{"n_layer": 12, "n_experts": 64, "experts_per_token": 2, "d_shared_expert": 0, "activation": "squared_relu", "routed_scale": 1.0, "init_std_router": 0.0249, "lr_router": 0.00279, "optimizer": "muon_variant", "lr": 0.00856, "grad_clip": 1.0, "seq_len": 512}
Below are experts of layer 3 (counted from 0) of a mixture-of-experts language model. Rows are named router (the router's row for the expert) and show model dimensions 96-191. Each number is 50 + 12 x the weight over its row's rms, rounded and kept within 0 to 99.
After each expert's rows: a language model's description of what the expert responds to. This comes from a sample of Wikipedia text that the model never trained on.

# expert 54
router:55 29 50 35 14 48 65 40 43 45 32 65 56 55 34 17 45 42 49 52 40 56 45 46 54 39 60 46 60 59 68 59 53 51 21 56 39 63 25 51 59 58 69 50 56 44 70 51 25 57 61 42 50 45 40 32 57 62 56 36 76 63 38 65 52 49 58 57 29 72 62 62 49 63 51 59 55 60 59 65 48 52 53 42 41 58 65 56 55 53 55 21 36 49 28 56
Description: Personal first names at the start of a full name in lists, credits and tables, such as Robert, John, Maurice, Victor.

# expert 27
router:51 35 55 58 60 54 78 45 32 34 52 51 31 76 61 32 55 40 68 63 45 47 38 57 17 34 39 67 26 55 52 56 43 41 60 39 55 68 32 57 62 34 46 30 70 55 40 57 52 63 54 64 47 41 30 71 60 43 60 51 39 58 79 48 32 58 55 28 51 45 54 55 34 62 52 59 75 51 48 44 49 33 51 60 63 39 46 57 52 65 58 42 62 71 39 60
Description: Label words in infoboxes, list fields and table headers, such as Title:, Location, Date, Genus, Preceded by, Team, Total.

# expert 32
router:52 41 72 50 24 53 55 46 46 50 37 40 37 48 64 60 32 39 57 55 40 46 35 56 52 55 42 55 55 59 51 62 80 56 48 50 37 62 56 80 55 34 45 55 57 34 73 54 35 62 60 54 74 45 75 38 46 53 36 41 67 50 44 64 51 53 40 49 78 43 52 71 39 39 39 54 53 61 53 48 54 54 57 48 32 49 37 50 50 44 58 46 28 54 65 31
Description: Middle and final word pieces of non-English personal names, often in sports lists: -ić, -ović, -ón, -ova, -ski, Lorenz-i, Carre-ño.

# expert 43
router:44 34 60 47 29 37 59 43 48 51 46 40 63 54 46 50 53 43 66 38 42 39 67 51 51 55 43 66 43 44 39 39 50 58 38 35 47 43 51 61 41 63 46 61 70 50 60 47 52 55 71 69 62 49 56 24 52 46 51 49 63 58 41 81 45 36 69 44 51 53 40 52 39 44 48 53 45 80 39 47 73 78 48 43 22 67 40 39 42 54 62 51 57 56 48 56
Description: Surnames and name-final pieces of people, places and institutions, such as Smith, Johnson, -ford, -ville, Andrews.

# expert 22
router:41 65 43 46 40 73 35 50 21 43 51 43 44 56 35 61 52 53 42 64 32 70 62 53 43 54 54 44 69 67 53 31 23 41 49 64 26 45 47 57 55 36 61 51 26 43 12 69 47 46 39 45 57 40 45 40 74 43 82 45 52 62 57 32 51 39 42 53 59 71 61 54 47 62 43 55 41 54 63 44 46 36 60 71 69 52 71 51 60 70 35 42 55 36 42 38
Description: Word-initial capitals, currency signs and LaTeX dollar signs after pipes, colons or 'the', e.g. $1 million, £19, $i$, Toyota.

# expert 1
router:63 55 47 37 32 61 76 54 48 29 65 37 48 54 44 51 34 33 45 40 51 74 67 49 34 60 53 72 48 47 60 53 25 61 48 53 45 83 50 38 52 64 43 53 46 69 48 51 57 38 63 48 74 53 62 33 52 55 52 41 49 67 58 66 49 36 54 27 68 63 76 61 53 36 55 49 40 67 74 55 58 36 51 64 50 51 56 55 57 54 25 69 58 53 61 45
Description: Capitalized common nouns inside titles of works, parties or laws, often after The, such as Story, Love, Game, Life.

# expert 62
router:59 45 53 52 50 67 58 41 42 39 57 59 52 49 32 32 60 42 62 56 51 42 54 48 56 44 52 42 77 45 65 47 38 57 73 33 31 59 45 42 66 61 52 56 50 81 39 46 52 49 62 38 39 54 46 41 51 52 56 29 59 49 38 68 54 46 39 51 48 44 70 47 72 35 63 44 55 47 48 50 45 43 40 59 51 32 51 49 44 49 65 46 61 47 66 51
Description: Nouns and adjectives after the/a/his naming organizations and social groups: government, military, police, city, party, -year contract.

# expert 52
router:36 57 27 69 40 35 40 61 45 45 32 37 54 41 52 56 50 62 76 44 41 46 21 58 20 50 51 45 68 46 51 64 72 49 71 51 52 66 66 44 22 41 74 56 62 48 64 60 43 50 60 47 58 40 60 33 43 57 48 75 45 61 39 82 51 68 44 34 67 57 32 52 37 38 27 59 50 71 49 42 38 51 67 56 50 50 54 51 51 54 62 28 37 38 48 41
Description: Word-internal syllables of South and Southeast Asian or Thai names and places, such as Y-ai, Dev-ika, Wuk-ong, Bh-up-inder.

# expert 11
router:23 45 44 52 58 48 80 63 39 52 52 49 68 62 38 26 60 35 57 45 48 49 73 34 36 80 44 50 47 51 41 35 51 43 42 39 56 57 27 62 41 45 50 51 60 67 41 75 77 76 54 33 37 57 44 58 44 37 58 50 35 56 42 48 52 33 61 42 47 64 56 45 67 64 42 37 40 52 54 53 58 58 28 44 47 43 32 49 39 67 53 71 41 50 56 61
Description: Plural and nominal suffixes ending common nouns, such as -ions, -ers, -ates, -ies, giving words like elections, populations, prosecutors, missionaries.

# expert 23
router:35 66 84 48 46 65 53 53 45 40 52 49 66 56 60 69 41 47 27 49 47 60 63 48 54 59 50 54 87 41 54 36 46 33 34 50 24 24 29 30 31 69 47 65 46 71 62 53 69 55 42 24 43 57 36 40 49 48 59 52 51 49 53 31 45 58 49 59 46 57 56 61 55 51 83 57 43 41 81 33 53 64 38 57 63 53 62 51 22 52 46 37 39 16 39 34
Description: Sentence-final periods and closing quotes, often before a paragraph break, plus subject pronouns he, it, they in narrative plot summaries.

# expert 59
router:56 53 43 55 46 35 30 51 41 58 39 51 42 63 72 44 43 45 45 71 54 48 44 55 58 60 47 51 20 40 53 44 39 47 58 54 54 60 42 55 37 43 39 55 58 28 27 57 45 32 36 54 55 58 27 47 55 45 68 68 45 34 72 54 46 23 43 61 66 56 47 75 39 55 37 73 46 42 60 65 63 52 68 56 57 35 62 44 57 57 69 41 71 56 50 55
Description: Space or sign token before numbers in table cells and lists, such as standings figures, +/− goal differences, and vote counts.

# expert 28
router:55 32 50 42 58 33 57 54 49 66 54 45 46 64 58 37 47 49 52 53 65 26 54 58 85 73 66 64 42 36 65 38 59 68 46 45 40 54 35 36 47 61 37 33 26 51 69 58 56 57 39 54 41 55 49 62 50 32 57 21 64 59 53 68 65 55 28 43 33 59 47 60 38 64 58 53 36 54 50 54 46 46 53 52 42 40 46 43 56 56 47 57 37 53 50 62
Description: Conjunctions, relative pronouns and prepositions starting a clause or phrase after a verb: and, with, by, which, when, until, from.

# expert 12
router:57 43 35 33 61 48 53 49 45 43 53 66 47 35 47 44 48 69 61 53 55 61 70 60 53 44 32 62 42 54 63 69 32 54 60 65 52 66 39 41 47 37 53 62 52 66 30 73 55 58 58 46 66 52 55 67 35 36 30 23 74 57 53 66 50 55 62 40 50 45 72 52 57 36 53 55 42 59 49 57 57 57 43 68 68 53 59 72 56 51 73 71 24 45 87 58
Description: Suffix pieces that end adjectives, verbs and adverbs, such as -ful, -eless, -ed, -ated, -ical, -able, often after "a", "most" or "very".

# expert 61
router:34 43 61 59 77 70 50 55 50 59 41 44 64 46 55 66 48 54 64 69 35 60 42 50 55 24 35 73 60 37 36 53 41 52 38 59 60 38 55 52 57 41 43 31 70 43 48 71 60 65 45 30 62 58 36 38 75 58 57 61 62 58 50 41 61 74 41 52 24 41 37 47 49 63 36 50 63 35 45 53 38 32 52 47 51 41 63 35 61 41 27 59 48 61 46 70
Description: Final year digits after 201 or 199 and month names in dates, such as 2010, 7 April, In office January.

# expert 50
router:61 55 45 45 55 55 59 20 24 24 50 55 57 65 69 29 44 57 46 74 47 52 44 29 49 67 45 50 38 53 46 34 39 50 66 39 51 57 34 45 50 50 47 68 38 50 35 79 53 35 37 68 51 52 41 43 61 58 67 56 72 55 52 57 38 47 57 31 46 58 68 53 38 41 47 71 42 57 31 31 42 41 53 60 61 71 42 46 41 52 72 58 65 57 46 57
Description: Compass and position words after the, such as north, south, West, Middle, Lower, eastern, plus New, the and ordinal th.

# expert 36
router:57 43 40 55 43 56 55 50 42 52 44 43 53 67 61 46 36 36 75 50 63 37 66 56 58 49 41 41 54 68 34 50 59 39 45 32 57 35 17 71 51 46 22 39 49 32 53 59 53 51 59 70 60 42 60 62 65 45 64 38 58 68 38 38 35 61 41 65 28 48 41 47 57 44 31 73 36 20 25 33 56 40 67 63 68 38 43 52 71 59 54 56 49 79 50 65
Description: Prepositions and articles in sports career prose, especially "from" in "two goals from 10 appearances", plus "as", "at" and "the".

# expert 39
router:49 61 46 33 40 35 54 48 54 59 39 41 47 52 48 60 24 50 62 60 42 65 48 47 38 56 57 38 43 47 63 33 47 51 30 64 36 72 49 47 40 73 54 32 72 45 63 37 42 49 56 38 33 53 55 50 45 47 60 49 60 59 41 65 48 56 49 58 58 52 41 47 44 39 54 55 55 74 78 48 41 49 68 65 37 68 46 43 49 57 44 46 34 57 48 44
Description: First capitalized fragment of foreign or unusual proper names, such as Mar, Is, Bal, Ech(izen), Vinc(ennes), Kh(mer).

# expert 16
router:66 45 39 58 48 36 67 36 48 55 54 51 57 57 44 41 39 31 47 54 54 49 32 57 37 35 32 63 50 55 35 73 52 49 52 34 52 35 52 49 56 47 34 45 51 39 24 57 45 61 40 44 70 44 36 46 66 39 55 37 40 39 59 55 32 64 28 43 30 46 62 57 57 32 46 53 51 60 10 41 39 37 53 72 44 58 65 62 57 40 55 35 52 80 55 50
Description: Participles after was/is/been such as born, elected, appointed, listed, plus role nouns in biographies like politician, footballer, governor.

# expert 38
router:50 42 44 58 48 48 56 44 14 57 62 57 48 41 54 45 57 45 60 50 42 38 48 48 31 53 48 55 33 36 45 43 80 30 63 41 45 72 58 55 44 68 46 61 51 72 53 47 59 28 59 43 55 33 62 43 56 78 48 63 42 65 58 56 29 38 55 53 66 60 62 63 26 49 30 57 39 68 61 32 58 51 32 41 35 48 38 50 54 49 58 49 58 73 47 42
Description: Street, Avenue, Hill, River, Park, Hall ending place names, plus inner pieces of capitalised words after an initial letter: B-rack-ets, G-aird-och.

# expert 21
router:62 57 27 45 38 66 34 36 43 34 34 40 55 63 53 52 37 37 41 73 56 43 37 43 69 44 43 52 59 44 42 61 58 58 47 29 57 40 37 66 53 40 12 53 30 26 37 57 38 42 54 58 54 48 52 48 90 62 46 43 52 51 38 37 42 47 30 52 42 64 38 48 58 39 42 48 29 34 61 55 45 46 79 46 58 58 57 60 78 38 40 43 62 76 46 67
Description: Bare space tokens in table cells or before scores and dates, like | 25–18–5 or a 5–3 win, and the before team names.

# expert 34
router:37 44 39 76 66 69 73 56 45 34 64 58 66 75 40 28 57 48 44 40 66 38 83 20 34 38 43 39 50 46 48 27 41 57 38 31 53 31 40 59 36 52 51 50 55 70 40 62 70 67 39 34 29 55 38 47 62 37 73 58 48 58 35 65 62 30 45 47 36 62 55 39 69 75 62 40 60 53 41 55 68 34 41 53 42 56 32 45 34 58 66 64 51 41 52 54
Description: Nouns after the, his or their that end a noun phrase, often life, death, people, children, origin, rights.

# expert 37
router:39 60 67 35 73 40 47 39 22 31 61 48 45 71 43 67 64 37 37 71 42 50 43 30 75 65 55 58 53 52 50 55 61 20 61 63 43 31 50 58 35 40 38 49 44 54 28 74 52 60 48 59 62 48 34 57 77 41 45 62 59 53 47 48 51 50 51 39 56 34 32 57 25 56 40 74 43 37 34 66 57 57 49 54 57 69 55 58 48 53 50 65 38 51 62 62
Description: To and other directional particles after motion or purpose verbs, such as flock to, go to, into, out, back.

# expert 14
router:53 36 43 49 62 49 72 63 54 43 62 84 39 44 59 46 52 29 65 58 41 49 50 37 39 53 33 33 40 61 52 39 50 46 50 64 65 53 55 66 63 56 48 34 52 47 28 40 50 57 54 39 65 32 55 54 70 47 63 45 71 69 49 63 42 53 54 37 39 32 74 59 34 55 43 67 61 36 40 45 48 33 44 57 58 40 37 43 78 47 76 52 64 43 53 39
Description: Common nouns and adjectives right after in, of, and, with, often in set phrases: in case of, in general, in addition, data collection.

# expert 19
router:42 52 43 55 48 44 64 56 26 48 54 63 51 32 41 58 37 42 61 45 51 53 81 48 39 50 36 45 51 49 37 37 28 35 59 48 58 53 53 55 40 54 53 47 57 60 38 60 62 33 42 13 54 52 63 42 63 71 79 35 36 45 41 71 51 41 56 41 52 52 68 46 67 41 46 56 60 56 10 56 47 47 35 65 74 37 45 41 54 60 67 39 34 40 63 40
Description: Word endings and topic nouns like ology, science, alcohol, plus digit groups in large numbers and non-Latin script pieces.

# expert 3
router:74 54 65 54 37 60 29 54 44 40 34 44 64 56 60 49 50 57 27 71 52 52 43 60 80 53 61 78 41 58 37 32 67 39 57 43 46 67 51 65 45 61 54 47 34 39 43 61 59 63 36 62 44 60 36 75 60 63 48 65 62 62 64 61 48 47 41 57 42 72 61 48 35 59 48 47 35 34 53 52 36 59 33 41 57 34 48 23 83 43 51 55 37 54 54 40
Description: Place and time prepositions after verbs or commas, such as in 1971, on Sunday, at the Cross, within, along.

# expert 33
router:52 53 64 50 54 42 58 46 51 42 41 71 70 45 54 64 55 32 50 30 57 42 41 40 40 46 57 49 40 50 52 40 55 30 48 78 63 42 34 36 49 18 31 45 41 57 37 62 57 68 47 40 55 56 37 49 52 48 62 44 58 59 47 52 62 42 53 39 46 47 63 51 68 51 69 77 37 56 46 52 45 56 48 61 62 55 60 42 65 51 69 52 41 44 49 56
Description: Base or -ing verbs after to, not, is or was, such as make, take, deal, result, fight, making, able.

# expert 24
router:35 39 76 78 44 48 59 59 39 55 48 56 56 63 37 41 45 48 51 50 52 57 30 55 41 78 54 47 33 32 46 41 67 51 56 53 48 48 26 51 28 39 55 60 42 34 52 62 60 33 47 63 43 49 60 66 50 39 83 65 53 53 70 41 47 55 49 57 53 40 36 51 31 46 49 66 39 41 44 47 40 55 71 43 72 46 52 38 73 82 37 55 48 58 54 59
Description: Opening parentheses after names or terms, and colons after infobox field labels, such as "Garth Tander (Holden", "Authority:" and "HGNC:".

# expert 46
router:35 50 63 56 45 52 46 38 53 37 61 54 63 67 68 41 48 28 53 73 53 50 51 30 51 65 60 67 54 45 72 43 69 55 53 44 54 43 44 75 41 47 42 41 57 43 39 60 55 38 26 51 68 37 22 26 62 58 69 48 47 53 36 55 61 31 42 42 41 75 51 64 50 53 27 52 17 62 40 42 40 56 45 55 51 49 53 36 54 43 45 33 61 56 48 42
Description: Countries and major place names ending an address or location phrase, often after a comma: Hungary, Belgium, United Kingdom, University.

# expert 25
router:64 44 40 63 54 58 58 75 09 47 41 58 50 63 51 65 48 53 59 54 28 53 47 41 36 70 44 34 29 57 53 71 52 62 46 56 68 65 39 63 57 42 52 68 58 47 45 45 47 56 45 60 47 43 49 58 59 33 58 65 48 78 51 69 64 45 49 24 38 57 60 36 60 49 42 63 60 46 50 46 40 43 36 69 46 33 35 48 67 55 59 43 39 27 53 45
Description: Short lowercase word starts such as c, b, p, sy, gal, mostly in species epithets within genus and species lists.

# expert 8
router:50 32 42 51 60 69 35 16 40 36 53 56 51 65 43 40 51 45 62 62 48 65 37 37 47 33 39 62 58 63 56 36 45 53 67 48 27 56 52 83 71 40 52 37 62 40 42 50 53 62 48 41 70 51 58 47 68 78 62 43 55 45 33 49 42 47 35 45 53 59 49 57 30 33 37 61 41 47 42 56 43 35 53 53 48 29 62 47 60 56 54 29 70 66 42 52
Description: Capitalised first words of names of nations, parties, teams and bodies, plus country codes in sports tables: United, British, Republican, ENG, ECU, AFC.

# expert 17
router:44 45 42 44 52 40 52 57 34 53 55 56 40 41 42 83 51 31 40 35 45 56 51 61 36 61 63 39 63 57 47 42 54 51 65 63 60 81 55 60 31 47 57 60 84 44 42 62 67 60 47 54 68 57 52 45 69 56 49 42 53 48 67 62 60 41 58 58 65 57 70 47 50 45 42 48 31 44 39 40 44 24 28 44 50 33 08 62 32 49 50 46 42 26 61 47
Description: Syllable fragments inside unusual or foreign words and scientific names, such as sc-utt-led, Berl-usc-oni, cat-agen, g-igg-les.

# expert 26
router:50 50 50 57 43 45 40 26 35 30 47 60 40 64 43 24 50 46 63 42 42 57 34 42 60 44 44 42 31 50 52 53 63 29 50 40 54 35 38 47 44 52 44 37 30 57 58 75 50 22 40 58 55 50 62 60 55 61 49 57 63 39 67 45 28 39 34 50 42 57 61 66 55 41 38 82 54 25 90 40 49 53 68 53 50 30 50 53 62 60 60 67 53 49 52 69
Description: The word of after a head noun (President of, end-user of, all of, 29.2% of), plus among, between, and some the after of.

# expert 30
router:43 41 63 57 41 73 61 31 37 53 71 37 44 44 48 50 58 47 53 45 45 43 41 32 35 53 34 30 45 49 40 47 30 44 47 45 47 62 44 41 66 63 28 27 47 61 16 42 57 51 51 39 54 48 40 73 55 32 66 40 62 50 51 61 54 49 46 46 45 49 58 58 73 49 47 41 64 42 53 37 52 37 36 56 48 21 37 49 47 56 72 71 67 40 63 19
Description: General nouns right after "a" or "the", often followed by "of", such as form, position, manner, role, matter, situation.

# expert 10
router:35 54 48 66 55 52 69 51 48 63 60 50 30 48 70 31 60 49 55 66 30 35 47 47 69 70 59 53 48 39 57 41 33 44 56 54 42 34 39 47 45 46 45 52 30 43 54 60 68 23 53 61 41 54 56 63 53 37 60 38 67 35 52 62 50 32 44 28 58 32 49 66 35 32 42 77 34 61 43 49 24 41 56 73 57 40 43 55 36 51 47 42 23 51 64 40
Description: Closing brackets ending table cells and units like km^{2}), plus and/or joining nouns or clauses in running prose.

# expert 60
router:32 39 48 60 49 61 59 58 18 50 48 66 26 56 46 36 62 59 39 56 51 62 56 64 18 49 45 60 46 36 28 53 37 26 61 21 53 61 39 61 42 39 36 51 41 42 46 50 64 40 35 31 49 33 52 64 83 66 47 51 40 60 41 49 49 43 38 54 36 60 56 51 49 66 50 77 46 36 31 40 36 41 26 65 46 38 65 51 44 49 50 49 60 61 41 42
Description: Degree and minute marks in coordinates such as 53°36′, line breaks in lists, and first words of section headings like Awards and Personal.

# expert 57
router:40 31 61 56 63 44 43 76 52 39 46 56 58 45 69 44 49 36 65 63 48 53 56 42 63 71 39 37 64 67 34 48 67 54 52 49 42 53 49 31 37 46 79 51 46 64 35 57 64 66 58 73 42 56 40 64 57 39 59 42 58 39 62 51 53 57 45 57 46 60 53 56 52 61 51 74 49 49 72 52 41 45 47 62 61 49 47 48 39 29 64 57 21 49 67 53
Description: Words that introduce a clause, complement or example, such as that, including, such, called, stated, like, often after a comma.

# expert 53
router:48 51 48 54 53 91 59 47 25 25 58 38 49 59 43 55 34 44 84 50 46 51 65 26 36 59 41 55 53 38 51 51 52 49 68 34 46 48 37 58 67 36 24 50 62 69 50 64 38 41 53 44 49 65 62 43 52 68 47 54 43 52 23 46 39 53 52 26 71 65 37 47 54 52 32 51 46 59 47 44 56 49 26 58 59 54 51 60 46 48 32 35 62 67 59 63
Description: Words in sports team, league and event names, such as Cup, Championships, Stars, Panthers, Athletics, and other proper-name parts.

# expert 51
router:45 66 49 62 40 58 36 70 51 38 72 54 47 63 58 63 52 51 51 48 56 43 56 41 11 16 70 39 54 45 53 24 57 38 50 42 24 26 35 47 52 56 65 39 58 45 43 52 44 44 26 26 40 45 29 33 53 69 45 45 54 18 47 35 40 36 59 35 40 63 48 42 56 59 36 71 54 25 41 52 43 36 52 52 55 46 46 40 38 19 43 43 51 43 46 69
Description: Century parts of years such as 201, 198, 177 before the final digit, and closing == marks that end section headings.

# expert 4
router:62 66 69 42 65 52 41 40 46 54 44 56 43 35 56 77 39 57 37 42 43 42 31 54 39 55 32 51 35 38 41 59 52 64 58 60 92 39 52 66 37 43 48 62 52 59 51 64 54 42 37 37 63 58 51 52 56 66 61 71 50 60 61 57 30 58 66 28 36 53 50 41 50 26 33 58 46 41 65 45 49 57 39 69 64 57 59 54 42 66 29 63 37 56 50 57
Description: Single consonant letters or short fragments inside a word after its first piece, e.g. disob-edience, sinf-onia, Cosm-opolitan.

# expert 42
router:53 56 59 61 58 27 31 36 45 66 58 48 45 44 48 56 39 57 40 39 41 68 38 49 49 54 49 31 35 48 65 51 52 39 45 56 55 60 22 51 61 48 58 62 56 43 80 57 48 43 47 48 47 39 45 49 64 74 48 28 63 69 61 68 38 56 63 45 56 43 53 54 16 42 48 70 47 61 64 43 72 51 38 59 36 55 48 44 48 46 39 41 36 50 36 52
Description: Middle pieces of foreign or unusual proper names and surnames, such as Sil-ber-man, Al-ach-ua, Mc-Gu-ire and Quetz-al-coatl.